Experts of a small language model.
Size: 9 layers, vocabulary 2992, 24.8M parameters.
Experts: 24 experts in each of 7 layers, 128 bilinear neurons an expert, 3 picks a token, a sigmoid router.
Training: 651M tokens, 4966 steps.
Below are experts of layer 4 (counted from 0) of a mixture-of-experts language model. Rows are named router (the router's row for the expert), gate (a neuron's input weights, with its number), up (a neuron's input weights, with its number), down (a neuron's output weights, with its number) and show model dimensions 0-39. Each number is 128 + 24 x the weight over its row's rms, rounded and kept within 0 to 255. Numbers have three digits each.
Before each expert's rows: "comes after" lists some tokens at least twice as common just before its tokens as in all text; "raises" lists some tokens whose logits its average output raises strongly, later layers aside. This comes from a sample of Wikipedia text that the model never trained on. Tokens count by the router's weight.

# expert 17
comes after: "\n", " |", ":", "|", "1", " 1"
raises: "A", "P", "S", "D", "F", "C"
router:152114149142150132126166124149130121130146117141125154105126146134113094075105129160135096121116129188116141162120125113
gate6:127114140122108171102175145150132154131097116115149150164107110150104146092139117117098101155156134115111100085116166139
up6:111149161136154113140138099156127145089151166138127127092098139124141126128127133111112150099130118143144156164140118114
down6:156140125138115132122090164103112101101104083127149144121193114128112130137094126179104127130120128112116087145116151124
gate7:139144112214106113125150134119130150120135146114129149163122110112119152119165101120153160179141155141116120193131134100
up7:160147132081089118104142143086105133107094183167142097137120132154103134112149141093180119115106168104110160120100131096
down7:117120128145108105120101165099119131144095113177152144109128134146178144131177133124146091110143133144143143121079126110
gate8:149092154103161126142126123089103096157109109128122100162099089133103148135110141131085089124125140133122098143170119179
up8:132172142131136127113167138078129168134129123124134181122126114130147142113138105131114094140156143103105107129102099142
down8:068115138158129085181152100156161077079147112125105158102105091148091149071091125122091103143129120138102125150078119112
gate9:100114120111120167155093098132130136142142154156106161109131165084161159182120101112165108145143105124141114132118116149
up9:128093077116151138139141141130114179127133123126135134111152171126121139134134099108104104105087146106095098076117051125
down9:159119162171074107120135111151105155161133149136151133173157155135159118140121095154129126154149131133123137135143150096
gate10:131133143111097140115136106126105142120180158133123090137114117131132175112135128106165138113127166135159149123083137124
up10:141125133116147137121114128093162127117166135129082144110174146113137178143163114151110145193103130103112162109108113159
down10:141129141100123151116147155139143145162132136107114031120155072130148124158116102151101102138081109113158117102137110136
gate11:122099095176093166143133175177145131106138140071129116149116096136151143130154126115092103089099165096164141164105156123
up11:112082097120117107123138090149156111135107125095111134118120084105150146058123115119114119127099168161116138148117144171
down11:129137155153111123127084098180132100120088099128128137148106132154121111098120070129122106129106084135089145169107180150
gate12:131146148157111137103143132108094151100105145184128102118132132159048109115098152113163116109152126122114110088116098125
up12:116094099168111126123136144103093142117158117140114065094105097200086106136149118104131089108135093121133116113182136156
down12:141131107138119145121075148167103164130098125100140097127128153155119129105113122142111143150142139093101141118130106145
gate13:120139110120113115160113090115148182117118137119152094166122114114085133129131145136133091095091093122178109102116127094
up13:098105098130164129136147110135119160153104138130137140096158147101131108110091122074142145130140111114115138120141126126
down13:131180176152098157175135120142094094189128120092124135162129142111119087107124130128122125128134134103140155136139129136
gate14:127164149117141135154148126138119182093116130152127177136136140102141160095127103137149159119158138104184100135151154112
up14:170126103136078111084143166102134159097120116146169119127142106149150167112137085144115187100086138110172162124129112076
down14:104116161121146114130131124163108136108145145132164141118118109101127118118109114110167091131121145114159104117135088125
gate15:108122170129120188145107159127107093132148087171111129172140106107145155119140121117137137111151102100116149121147152133
up15:099157142123126123072154069117133145090144145108144143115123164145099072103132144101110155167086116157079164169137124106
down15:121114137131083125133151122100152156150139142122123153098103131122121140082169145086107124114119139078149113136127108166
gate16:150116070113099106137083131180126141162137145140187135134101154126126105119124050096130141165111161086127150156136119178
up16:139111117140178142142127124134102094085102114154117135147110141102150152141129179150137126124099167099123129144158171109
down16:120119130155073120123164149120154138157120142118145138129152182135095155110129082118107128132099083112091157128150139144
gate17:083165124089134135105137116180174169087081137096083092071139131139136137144154085112127162152120121093123176133122114156
up17:122108124113128114119084138128079105118133134121127110089139170122125163159149143104116126107131097123067139151084133126
down17:127154122117063149099108155161141133072126096156125186113132143158098129086103147079103130125124126137116118106104139140
gate18:142126111133129148120177122142165137155085122091166115126113111086138129095167131137100160076147133128176097096101152098
up18:116146108100132130131167160133122104153107131121155119114106126109154119117138126173072131077111124124123119097118142091
down18:122113107147119136125166141136140130133144142125108102116111124131150110087114144127157096142160059153140158116123135110
gate19:136145133140148130122091134137121113153128109120125104139108089098155081129164109163127156164125134096164144162128100124
up19:127128097114116117138121129138129162167177123123117130109097117178127121143135103117147142114105096178148144143181085111
down19:120114128100096109140095092144138104089156175120112123101152166138151096078127122143117141180122157095098124160130133134
gate20:151143153137136126080108136089144136098135156127120133124057141085111112097149129115126097140111134098087151114152118088
up20:125126084096178155145128128127119128137128128099122079176149122119092122145168091139111148156129138107147102151087104131
down20:172123123116126116113126102186092066119158112114126121138131123122110173149148102195108124157166123128118144145094122153
gate21:148137139113172148142164141129164161131119163158106119164106106131120105178153126154132144097121147125093130107158138124
up21:107171188136124126151144126151159129149116138145134139147090117177087151102142111137107179131114093151128091086117142120
down21:173146171131155130110080139134144114168129133135136112129175124159101172151130132120156111147104145123124114132096082135
gate22:094141115140070108126158097134169135156173143116145122131119097152140141100120145163117121099157114150108100122151118175
up22:196126134169164137121096086097101129104108100119118149128172166102081126133154123136105137147092157105096113138118124109
down22:161111114134167175095143119125127126188130102116120137107149165095120168121156149126158097112115161106133131121131135117
gate23:117103144125128105119112146152092126187198155137086065173152142099123103138139139087104151119132079144132124141099125134
up23:129129093119119121150145128118133152114075096119158105118141159098168160158178125146157194111091117131128127127127106174
down23:146145140112126096125177142114100134153141166115165178134108146143166134141155098097089121106161151118143118122154147161
gate24:129154142109108115113136140143129103145109109126098082170128126187148130145152165126109130112081124104125073114166109108
up24:123127116152104190130131133076133142130125144148142088108153137170136133155152128175143153086151100133114148159130129129
down24:100131128097123139135135109158085152114152123089161089165140136140176128105159096125115134116151100138113147119168123147
gate25:100099163154137112127133125111174148168099098115134166147129097085154111126172131118131149155143139123096154151129174132
up25:128128141161133157150131146105093153130131123101137146094145102142113104101134083092136154129172142118122127124156127099
down25:110132101156099118160159170150112155118136103094139116130157094147138087140122147112116098121129158130116119113164144137
gate26:084142141155105149108144148142103144148114095105186161129131097102102158114102095145144117082131152142116162159110127087
up26:103089152145098147117152096136161134146113084154111132118164111115149151108164106139150114150125140140111115130142152135
down26:149107111124122170135122103127162127136139126145159126149136127111108145107173143058090178126140129120173110073124126118
gate27:129165145147123142116086130145077095146102139120153060146128169118125112170119119137148122115116148114105135145151102123
up27:109145114135115095122148122131127108122164114102113153171089117111120143118130127124181092126117145125144192122153138075
down27:083110134107132134128153148124122141125152079097131102089132132074099104152125105135118169100124121132132113128121197154
gate28:133104126082118107140143109116103171095102147168121117159099107133101080143111146140144119116105144129142122132113106097
up28:133082129174128129126104118104121134142128150106148151162121142120127099120152115146132128131076136098130097142138114149
down28:120129163161124134157090169115059122129151115100155174127121102139162078154141073136104119131132121102115113122105140119
gate29:115115118144122155135125090113151102147130142128070125072136094110139129119102137120104161154140113121128163186137139130
up29:163134143119116097103101142126100148113135164125118086133136155138113106116120117121170110114174162161087134143124100172
down29:147129109123146097150123116094067090132111119101148148121100111117127131122140170115151164135118156098135157133130111149
gate30:125096132122166143134163112127116112138112102111114129074158151101139141139135112169069172137099118091130115061113126148
up30:107135110141138144122148160074123130130172117097140113133125076131138149155106112110135125154108138187139138172134142160
down30:132181157145131110140145135129134115097105150126141169150112130101163079115112119153113121146125122105090170154123117168
gate31:139116121135103144096113141108157148097091107144131135109115102105118176106124121109081158124101127123141149120145105142
up31:149134129113116107150127116120118093150141141131095145153153150092147148152114141123148104107101104105134125207099093144
down31:173130139144110094147150116110133110150148151144184114129132149106119100140089152145135185094102159118084070134147105123
gate32:128110065155142148135149144103132135097179162141119111178164139186139117126112112105142100111123111129119104136119118131
up32:126108111158103136145132130129088148134122091151141143152154160155170138108148137133094111117128163132123107166121123095
down32:142078125124126121122185138134102134077145100122131119183132125127129128074159099104116085103116092123109159151104103100
gate33:128091103107153173060143149123127137139111152130138125084161133122111101148112162132106179129117121093117159124141121080
up33:137121125105124113115110120122109136084128163089124114103109088097142114096135139157121143137123154121132108134118117110
down33:104148127142136169069153143128112171097094118122133155136094112166084112127143087135180130111130128124122114104154134158
gate34:099140125154125116140135106094157153121100104133149141128147117146109122096115108166171117118138126130115104131083122052
up34:124173108147130148139118103142173127162163124135142127115105110103114131139176127142135129153117145132138148146121136137
down34:100131105165093132058167104124092131144110112122112127158090129092128115120120175144127136116145141168135140102176168150
gate35:144078151152092159095124119120143109106120170143143149137102118155104149140088091117122094137128126172164090133132142138
up35:148130128139147108123130101156151137153125135097147146141121071132091128125161119111131145068145136127184143126130156156
down35:165148151120113115164091132143136142130107127160085152082099129150071128145127157113110158181109123114092151164123153161
gate36:147096109090115107094122141146163128135189122153102125127111110135123112112131119121165137068124096152115096130103114094
up36:123110125122100140045169116113167088124159139147153130102116147106139136142171085136148139098143123127124140157107137140
down36:163124148133123131091143089108134095128163090115109141128097149086128126161111165143102127158135114140087092154102131084
gate37:152146143165145136128117121135159122143163126157182144110131092136137134105102133192125138102132111127140127125114217135
up37:132106123082146096122148127146133145150114108122105076149113109162157132128130111100139165124136137158172120110094061150
down37:133120122113101145140140116130085162098139098120095099125120106122139164149152151155104144133152132115128131128141114139
gate38:092153089123137160137130169098111132093106127119116140151113122106138106102116087193139133115100132113141134138140130163
up38:117097137113135084117171119125157176103134095125162135110139095119128126100140148098126098126160132120149101103177139146
down38:144090112142105128130124101145140113105114125090139087137124155119095142201130181109121077132109101129113136153125096138
gate39:145162123114144129131138120125120117123152118107100117122201119106164085130115123111121135124099132097101127151112165132
up39:115139144149140140160157165179146145120137120118117160112121116110096156085119108143161073121134104125131095147113122072
down39:147131117147148120117163126154101140123074148161116140140128157167109115125126120159139117173118183114147160094154126140
gate40:116122124111099172120126155130163201130087122125122082118130135146134123100138155158124111153092133170140131130126139108
up40:089160090142167112120116158112157143111117114100054133110170130117154144132134102119163149145109177137087132091126137070
down40:118134148135120139134137157115121141172110126148114123100117106127160148129116165157142155157150113173106134159150103156
gate41:161108168112107140135107138094117116132133131139111084116075086150144158169110141096110087112116165126164135149126129085
up41:163111137115109168092110104159131108131121138151098166118172109175102106137157147144126159139086087103139121109112085136
down41:163070143153117127122130185088151123143149123167078136107117105113135084153082110112110145108126115119099132111169141132
gate42:103133143142146165135146112147133127065105162162140157084130122140124098146137102136134130134138098124133154140108146157
up42:158129123141150139141108172138111116130103132101164142127146134107141130103143161078130107130117121136108142125114115123
down42:119159119082109134138142117084127140172105126159153116156156124106133125126149119152148145133112167170154117109151130140
gate43:153132138102150086175158112068120121137152141134095113167124125125135091116161125126104132143100134122137142120075135122
up43:091143156141124111127131111137149126128155080131133142151121075127104143151130079128089097130125115109121106119130112111
down43:105120158117142173180130133144115132128090118139137083092098124142108169092157156096120151116099132101097137116136098122
gate44:122136128145127110122129189121147117129134210105125163131146154101144126106114124142132101135096079095125175128142102114
up44:123105092118122130147160146092100138134145139124138112118131119117142119130149104122151113145101154099124146122155117116
down44:145183169134151115120145132123087114137148120157129106112116100103118170159151130117139110138166133167159154178122126115
gate45:143145126140141139162137136118138152101148148105115142125155153103164126134146142131136113114149101147129110141071117145
up45:118167121149152181126144148115106127119128128108093156157154147107094117130109143092117141122156101155128160134127131151
down45:139152137146106147137128165135164114166103105120186132186123125110084127131121114143130169132107126125118140092122102107
gate46:072179111128135115081152167144099101143134153139120178153152156110129117129136146148134112120164130133152113103124143092
up46:110148108188129120119123143097151141092136135100119163143124103138139100137133150112155140130116104118135156092127136125
down46:149109125159106131100123102149108118094088119100158118126125139136163118130119111119146143114145102111149137114144090113
gate47:113125162191132111128118111139087120115167174118117103123090151152110142158143116153178104130122143172109120150108146086
up47:087094135135142129126092156119163113089138142154082131143158155130144125110129142072135171104087105149162120122168134144
down47:111137135199147124167117137208117111141147098118109103128129156136125099139133093115111101111170165158145143101104157170
gate48:144136149128176116167104158130149127118087112118122099146105138109108096100172120133118143144158149091077133124148127127
up48:123122132095153088155162172132092101108139138142163157117131135098167151120150129142153133147192127166164148113108102135
down48:107120138126128137152098154122158098119148142063096120150130154139124120153160088108185178139141126138110128125151149135
gate49:180102105099118125162107102147120155110114143129116118115106155131120129112087091107105128111135145112173144126135148139
up49:121089131129117102159119101084129136131131099124124155137103162128136137100139088142094124190126125113099138129132168147
down49:117109082124166069085157166142132119116141122123148149126176160116136134165159099099117115153100107153107111157078152084
gate50:134127127113158096072166146153147152101119104111126129112093136068130079108142107131156108149144130135126143132082125125
up50:139171097127122146187135146140159168083114125105152112125087176097124146091165183112118119157145128124108137114164153101
down50:143095136117117090169131102137102121171127118118181129129104150147078167133124153136120133068141113146105115102149141130
gate51:140112097094101104128103161147138102154141082114133100153103121135163109121144154153164088130117132148143099097121096125
up51:111119183090137078113153123101154150109110127138142135131095148116128162094135153107104142133113097105113126100090147155
down51:141128106128115148083096111149123114100135087120141125136146136147092065141139140115160144147118130131172111109113162072
gate52:120123119158099134118156149145127077110121143129152094194159099157114137142119162115124057122130134138139105171138104135
up52:139131098106141070091151125151139098138128139176152114170179119144139147131106120136102109135138121105130137131084100145
down52:120107121118119110134119134126076125166142122125146141153140120128089174138090128143135151120127105127151145117151149119
gate53:157115135109127145128147080146095122127142103113120161128147124148094123112102099160113079160096181105114101132082139108
up53:166105156068150127154117154128114151146133142147135131147123151110150134138116105146143141084131124122119124125135126111
down53:114123088098088125150156094101165095127179101129147110147093142085107144094154145118131112135136122123122070093112106099
gate54:130093132125106118121148100110137148120166115157138162136164124118103134156089062152126124107132101131147134131101153177
up54:148151151122152099134140109126117111135150101099089104086151102152159082129145128136109126148109130114162106149154126143
down54:119140138146126115164112092103161128092121134159122154109151102165129168142170127115161117142112150172110167159130100137
gate55:160131104111160145129109136074079175097129140162088100124131161127188169130148155119102133109153186120128133120137095122
up55:110109154097138099167097103157123111137132093142128103140141113101109152151164088103163115096118124157171106126160151114
down55:132092148122160108140144107096139175113120134087126108142186155144139132127117124189157119124169119135106107131143130130
gate56:188101133139140108154102121121092125102115126110101132109113129148125108106119120094137131114108129151119164140136141123
up56:165114141138153148093084104140119103100148127073161163136144091160123139119154115105147122147130133124114149112083159101
down56:134121131166103106124161119110086149109112159156146145104114158136138118154140119077100074128096173074112161135114139138
gate57:147117137079150140112126125154089118129108112109104126137103151134152103130114151130139140171115185090113115126074160157
up57:138133116174118140115101153079125101156154109075137142129124136147099141148157101097128102155124094119126158126135147144
down57:149165076094129132107092151099124108119149177102144110094132132140104121110143123071125089132123142085119114110102121115
gate58:127133156099114133102090174165124133146131132112152158155108111165105114164131142102164114117199106140125124031111142164
up58:147147121163118062106127064171114118160121128111125087097138128126105131152103163123151103125068153086103138168138155160
down58:118131085141082135163129172153151090127104110108102101133103131144109148165126130100093102130108139055142133131148117100
gate59:113151081117119104098099132150117058089134148109154172164128127104147117136150131134113101131123163099122099124097134104
up59:140122112102167136112151155105101151154158098139094095096115117138078133183121122123118129121123091142138141139137159189
down59:093126146104149145079183123110110140120124166107089128162124142105085129146153101105081104151144086095129094154146132109
gate60:148127136140119135121153141109126159174136133096152136139109132111114159162135111148100139102131156123139114117105143135
up60:162141110148086115122141152136123113092106107140108116138130139089162135150116140069059142121116109119136152133106137144
down60:127152159094077060170163093142120129177075099110116130152082107162165155109133147129149132128119138146113114145136132127
gate61:128147135112159175159149117099140097111129141159138114179161155118113080112093131123121126100128146170104128099127135142
up61:133145114125122168123085137146094139119148155128140154106095137124140156125127144092144129094092164103121136105142110120
down61:126162161093115128109099131111068215111101136125112121133116123128100085119116138153159149172133150122133175121157181101
gate62:114167110125157117126111127125131145145112133122105134139138142147098133158150140136113125118105157065098112122112127090
up62:180093130093119123132126183134126139132114085116199134153095126121157184142103111146146092149111140118145103139131101136
down62:094127106143122117117156171131114105141121097147094110081149115147133147093167085148133102095145128159117141110140129189
gate63:141149139112122146125130091156137120139105111149108112153128096136092160122156136103150112123114150140133085132109172146
up63:119124128132127080135128164105156104113157159159074166077152117118156153126143126126118087094151144126132161185095112101
down63:136109127117141174152140129057124153156108149146156125156127122124127142119099141108151115135121134136149109115131123105
gate64:121178165152124172128102093120162110143116123110138128112152130164083135125100119152146148093075093152126140108124124095
up64:110117183149165145113119135114144171153138123111108147113152088113123162124112136130115117127139146126089122140125127091
down64:117142076081107098118163089169175148134134179150104100105162120165150137109123106122123089123124148172178117141146112100
gate65:117137104147160143148135151132163119139134110143191101136149078139175169139112154135149122114132106150145107110148097112
up65:102093113114092132096138122104132141106134134130101156147142137125114074127119131100093142130132128139134200145124084121
down65:100123089070142152123132146085133105154130136149123135080114121132163111152078082118136152132160123147090114130162125179
gate66:138128160154140110137053107166128114125167103126144110090133119110131096101142135128103161130135100142133161107118087148
up66:133152154147111149132122106124144093154130118111120141148132163120171124117112130108135141120151110163161107151133133109
down66:110093111122167157107127146137096128156120107127166125132156168082115111140148185121138185151106133128084119141131105113
gate67:159087158117113170120100117178111154092151108145136096150111130103113124095124161172148138091087154152133091123143149103
up67:182149080125081105104155153104115097107111133147130056132123068141124143145146135143102119125129098120151144123063156143
down67:143080084124083150153121101079120069110172120093115079148149134098110087140114122128119152079141155093154103126126134136
gate68:104123148120151106153115109103137145085104110126093084126119106103148138097134135129161109144097099099086110111125125124
up68:133126133129125135133106129119146111175121122150148124155123134113145112103159124128088125141123124171122137169135100110
down68:134095121183101102112103128104064130138151131149148147136111112114123128098149107107081119118141106154119106141111128125
gate69:161081155162090152169139112155147125131055115143115110136093168163146140139144123115086173151127118127144099137175157136
up69:127141137128142137123122129145121121116108117112161125129188137157129177114120163131106134095127110111111131119133121120
down69:034156120144095092071115157145144109126172076145121103177163129138118150134110184096182089133091148129096140133138154147
gate70:096102079116119137136118101151110133169126106121153118105075157122136128132136169085132114095123143112105170118120136105
up70:132144122134150127119144126133137145097140145164148159149200130136069141096134096125141132146140106143080145103114079160
down70:117125155163153130097115177143112132129159144117120134108114152177100145142120106121087133169126093105145158084072156106
gate71:176143130134113154113117115120082141182145119173136126106125128123105115121130113108139148121127097162112088129160101128
up71:106100180097123077138116179102138136146116150137096165101116108114181159096125154135112131163121093100131164105093146149
down71:158097082101128121118101142124118132112138131129145095130156147079122122084106113139105062123138134123120124156130162121
gate72:088104124153131147123118148124138128095123098192172131133157147158130107124086154147140111141205072094121154140117119108
up72:134132129134159092128158133161130122105128128150123096138135101093103118076146153125122150115120151129119094120133186169
down72:135128099130130121102157108111149109134119169118142097128134100165120121121118127121145149085133123097142121113182122127
gate73:169118143123138134135142150125088114091133184100112169150098150122082170088109109084150112162112135119122110130140159142
up73:136099133116111143164101080133098119102161172093101152164121093131115137134131177079161155150106114159097134120123159139
down73:126135158146098093119153121134088146135087119099128131123148095109150085136127136093109121130153151115146133120104118109
gate74:110127161129151128084133109099144130117102144175121131119153089197159147123123057132162167087124134136107127153156158148
up74:131109128135106179141107120140156103161134101166145134120166146153157120099151147142110120121059086134150157119116120128
down74:143091136145086093105148183122102142108153161099136117133147121128156136103126142149114130117181158131120138166131128142
gate75:114112135188137153091159083112147139109147145136137130126172109130142116128103178077099125132125075110098117135137115155
up75:177115091125131169115132145117129166174123123130149108168110146120152152102126139163117123115115159105151171103152135133
down75:103110135080122163137084101130151115100162154123168144164149139148125110129124129122157123112084138100094074105150086093
gate76:131097129139183123149147152133115068087174131141136154107106154071108128151117158128107139054109114085104128124124134176
up76:132135124158106142118151118136139106128128140106142158114141118073111156143158126132153114125139096128108082088089123115
down76:093164152147144119128153095165119093128155169106183117162146180161117188089112148117126150116157136118121119133160124163
gate77:134171138171129132110152125128150126118162169111136160076110134095124123108153107117167112146142117119155107139102108097
up77:118121153104099115131129123141145156150133162091122162166089123146128107117106125121116150090094155161181082141117121096
down77:123130142115146125126139153112102081143156121126121151092133150111126125086110177121124163136124149166143126130103104141
gate78:105120159158169159103146114136147149114136128133134128140147141110092162163116088054114113098107131096179150122154156119
up78:145131162141164117103105123157098138066110164110138108112126099130168131162138135120097153161086178172102090120144106089
down78:101148119093128130120124133079097173146121130086118116189151108133100141103144134159130107171130127098178141074101107102
gate79:114119118128106122120089167184153133148140050092142127113172133113122120145116141107142104133127158125124146147122101144
up79:118119160157143118115105153122125132163123135117108155122113115153126120076171114078158141137114086105106133124111149147
down79:089137116159144112108108115127127129141151144133119112121144148116126144100146139095150142155158088123133128086121086115
gate80:144115126153070107133153111151150104106090156121150112117188132142145145143126162153084180138177159053124127132122132109
up80:126125136188104157121108150148126142133109117121144106156140163146081090124103131123101128132147117092142127131160125126
down80:109141144169111051177135109143158190136132151202120103087126122140150119141114125130137128114133124129157114108134128107
gate81:148085160133139131130132153123155137101097145163105143145117164094144099167122148172090110142170130131152127138126134130
up81:147150127131132175109124128105117114100176129165118136107167088140133165132132156130131106131088128112164172146160105156
down81:132130119121148113109125148123083142113167163115145125131145136141121164144129086093101105136146109150137160152118125097
gate82:148176129134125135169146151118116162086152157166163172145108079169146141143092089159156135137115117086120100103127140103
up82:130131163131136100140088161129061144127164093124167112140106086158134085091140103150122125109138076148104109131135164115
down82:116125134101107162106159133144132142136084118049114141128139171143110092134121103110099141085101123100125070107116135106
gate83:127128152106105127134130103109143151153149125104155094110177099124155082148152165137113119194123125147159131117108141134
up83:159104139192093134119146085111136133146144156116136147136117157172190138105124124143101120140125134153165129127119157132
down83:126122162145149115093123165101095128103098078113115138166135140138108125129097114097135167125112167091091106125184104172
gate84:192122126142157180136131139121129134138181150128123125108135129126134142092118116149092142118106178098047136136140105121
up84:170133118152106140099151082097123154121145084146113138108140131109160109099101113156120106134135108122104166147108140127
down84:164137142136147103134110113127127116113122152095092141130103152111130129118149115145134083081121149113154167072123126133
gate85:131114141142118141160143147166149130143144128150132115088142158102146116195176100131129103104103127144169112109125120144
up85:119108126092163160092100115114112132149117144106132141160142126097159087138134141112096125142130129095119119147135154121
down85:146113132122098154134110123130112131105155158129101127110128125106118089090144127133154116111111145121129098120127139161
gate86:116115115124119126192098158086129080108086126121164132164136107091115168126127105157157169095115121090101086110077163129
up86:121100158112113167186155136146137094162147151096086135130122109150121138120123102169165152118134137115134105109069135141
down86:089145171095138102133168115151151105149158141137139152152117159102143170083110097128098139178139130124132162108101133128
gate87:097113128104143130090170078136136131125127144150125096133108156118143098111152091086091162144155120151110182159132127168
up87:163142150146096128136155128127130160144145125089134154152144106133099125119171120123126114120124121111157109140116139131
down87:091148156138156099169147160104119099131152177120131130105127146152091146149117118147149103111111076066099129090125132124
gate88:082158104125142157144097139133110156087139145100167130089085179146125110114148105131099089125150109107108088087123116164
up88:077113143102101155079082163128159103153109145122167117096153143146148102142100094125138092132141105112161136133120128140
down88:110139114128121155116131113146105104102146086136155077142116135114155157118154138174142178142140141141141120129131141131
gate89:098113129105106111140135127124132113134078128124110170136107137140113086133083122105101117130094117110158160171119113118
up89:109160099151098159128151121054120126095102153147124112162117099096147094116129134102138144152125110111110135122130129118
down89:122101121092142150127156107089134145124116133067132114118130121072137140105164129130175121129157126074119125114115114105
gate90:135179128147077170116129109112103147129154128133103107163159120157122146109153073083124152129123108110104158159125126102
up90:163103150098159117108152157118150137137109131198116178182099123145119087115161106148123136158128136102132114148139114112
down90:132121140137074089150109106108128103127071141137180098150165159087142152119135165123131121116174131152149157112124143148
gate91:121146149146160137137101145088078080090115113100110169116081145114129163170129088136137139136115096127115140147144121150
up91:132127135135130093101112134104142149150123127118122099129153112135104118136145148095131088082109173104100161092100125172
down91:123111126124118147127133094141110134102155123116153140168138116147154118122111145098174122144081104178155125128139112140
gate92:110118174123118094102134111140127163111128132077107088118125109182115128159148134164127189140133102112123149104092119142
up92:112155133154132139125118098139113092156160134121105109167125147167133105127129134136142122119138131172126174139104107102
down92:159155109122153142107162115127148114144139106148094137104110125114101155155172150122120172120071064152098108115072157110
gate93:134124115090153153096075135140129122138130111175113125144187121120084136144143127133126135134114177139122123157139129126
up93:142157139113134125140165099163114100168130093144105126148135135141150130127126154104148091132154095138107098167125143062
down93:142124108089142111110132146126113118159112143095102123105086153145081122137118137108103149101136134109095157129142117134
gate94:118106137131135153108111155150154107163118141126109104144136137094099079142134114130109128094141118132120142115155160158
up94:165093123137153174117157076161138112103106128126087114110104150150115104174117134145111136118125149125112154091113129100
down94:125160128166115138142158166088099113122122120114159108155193107135153146124125108130176112148165135162115127132182114139
gate95:143114107130131090112085138156139119108142104112186145114108142144110165085124088195093119136137117163116065107094093110
up95:138125119120125118135077154141127103105125142164138144133135126151090167103122129169134162130124078149140134154091118175
down95:124113140172151119107136109137126114136126119131121158105117112128114173151118100157144130176165106142118117120118131083
gate96:132141129133108135116119123108104107099161111092108163138118140114152157137095125155150113133145086162137146089129138124
up96:109160125170101104149108138088142161181129169140129120101142146112146092146141114129113146110163125130166115111121125127
down96:126099132130073134097105120136132100121132099105157117121119130151071127125108122175107095114120141134155100101096128122
gate97:085104169115167139136123168114152138168171113150141153177176149124127162130143116094109121128129128110145116142152089115
up97:131150136170147178124150168125121149134158119077142118119123106133098136111107156149160124113142137146153156151147126123
down97:125134117132118108153128136126129178115113126108152095113117176118166134113100086136103094101117100124133106143110109076
gate98:150136076132153118081063123097075147149067150053158135138112173129104089130100145176121112114107094105109078117156123177
up98:144094098170153098115098164077079117118101108143135133147095126147118117112145126158153114091147157158121138137181112084
down98:130131161093086166153130141086104124135183130103119119146145155163127117083089050101100108142094104190137078132120144126
gate99:124160155134140096110157191118191095130139123147133152140152098104131134131105131110132099078183125130093103140120166156
up99:130112144110162166124137095093108108151095155117117139132095132128121141116140114100171150153109162150114150133156127134
down99:168127088139079162111136133115101124122116151135130132119124134122131123123120089162189091171123130179133101128079122088
gate100:115158118137138145122148129123094114122069076142158127100113143132118131153149117120136158160131157116088154130161113137
up100:134181127094113138156112144119122118141150097111137133169145094173077178127209144130121145138128128141128127100124156096
down100:124134134105129104135089165107156132119153167123132121102111124140144115145099132151139151142149144137104143148132151124
gate101:127124120119098113140118162106119193056108095144122110148112128128139152148114164177129123128108166123123111118121110140
up101:161110152213129150117164107122106134187136151161108141130151088087132160151123143116115110161094110122145118112121175130
down101:126132110095122134114119126074113080145121138154110104125175124136179145111089110159118095109149121139130123092120110057
gate102:132118145147119112143138119143094119132149128118138108132089133182151140111097124108146136097128082126139137115097134105
up102:137114086112187149133142145159147125128145101148101144149090108099121122101103138153103119136143128157088101112140129113
down102:126101180108116138137157135129121088117097149148145142147141164131130147150142142117147152105159144120161163126130097142
gate103:114204167118147116110139088154141168138146163130103134111149120115121108112158090131159114121121156120125137131156118152
up103:142110182122151148134174133135126116116108096137152162106087127095147094166125137128140098157138151113126132135112131150
down103:102150147148146090111146127149140124138143100095138096124099101117133187114119133141123131155135160126130139146101167120
gate104:145114143132149170115120129111093120137117132154123107119137147133151135122141106112158111102148161133053139125110082136
up104:156116112158127115133151140140104124131099142128108113089137105107122150126124133140131136091104138125120115087138074161
down104:137163127132152153116172142097141126133138164113122149157146149094140090123126048115070124156148088118148106175118113128
gate105:141104102132130106109141123118147118118147145081135143121118151165142149132172125127135144134138123167138141135146118147
up105:145144142132094162157094128148124116122145109160108136169132125121129115120105126131094143129143126120118095135079121153
down105:161093115158116139166110138097121097096141086121112165128109120150126109134113151149138155106155111126151143169117107131
gate106:126126134151149166128120098132135164097162127145114140122137109138120093101095134105094155127162123115104097111130121134
up106:119154123153146158093157078171153108117160103092104091150147137140118132134108122165106133126105103139126121077136133119
down106:152148159132155150158129133119055113109119117117156103123161108161152085138124112099142107119121177068159121130136141119
gate107:134107151154116138102129116118153100151107176073148098123104135100125110101132143127160144135086136111112147114195119135
up107:099167141147112123120132133089116117151176108149151185152167132155127123118152088135129114085147110147170139154122111152
down107:156108135141074155130129155132151125120121145125127092125136125134159155146127137148160114137099131135124160134129123079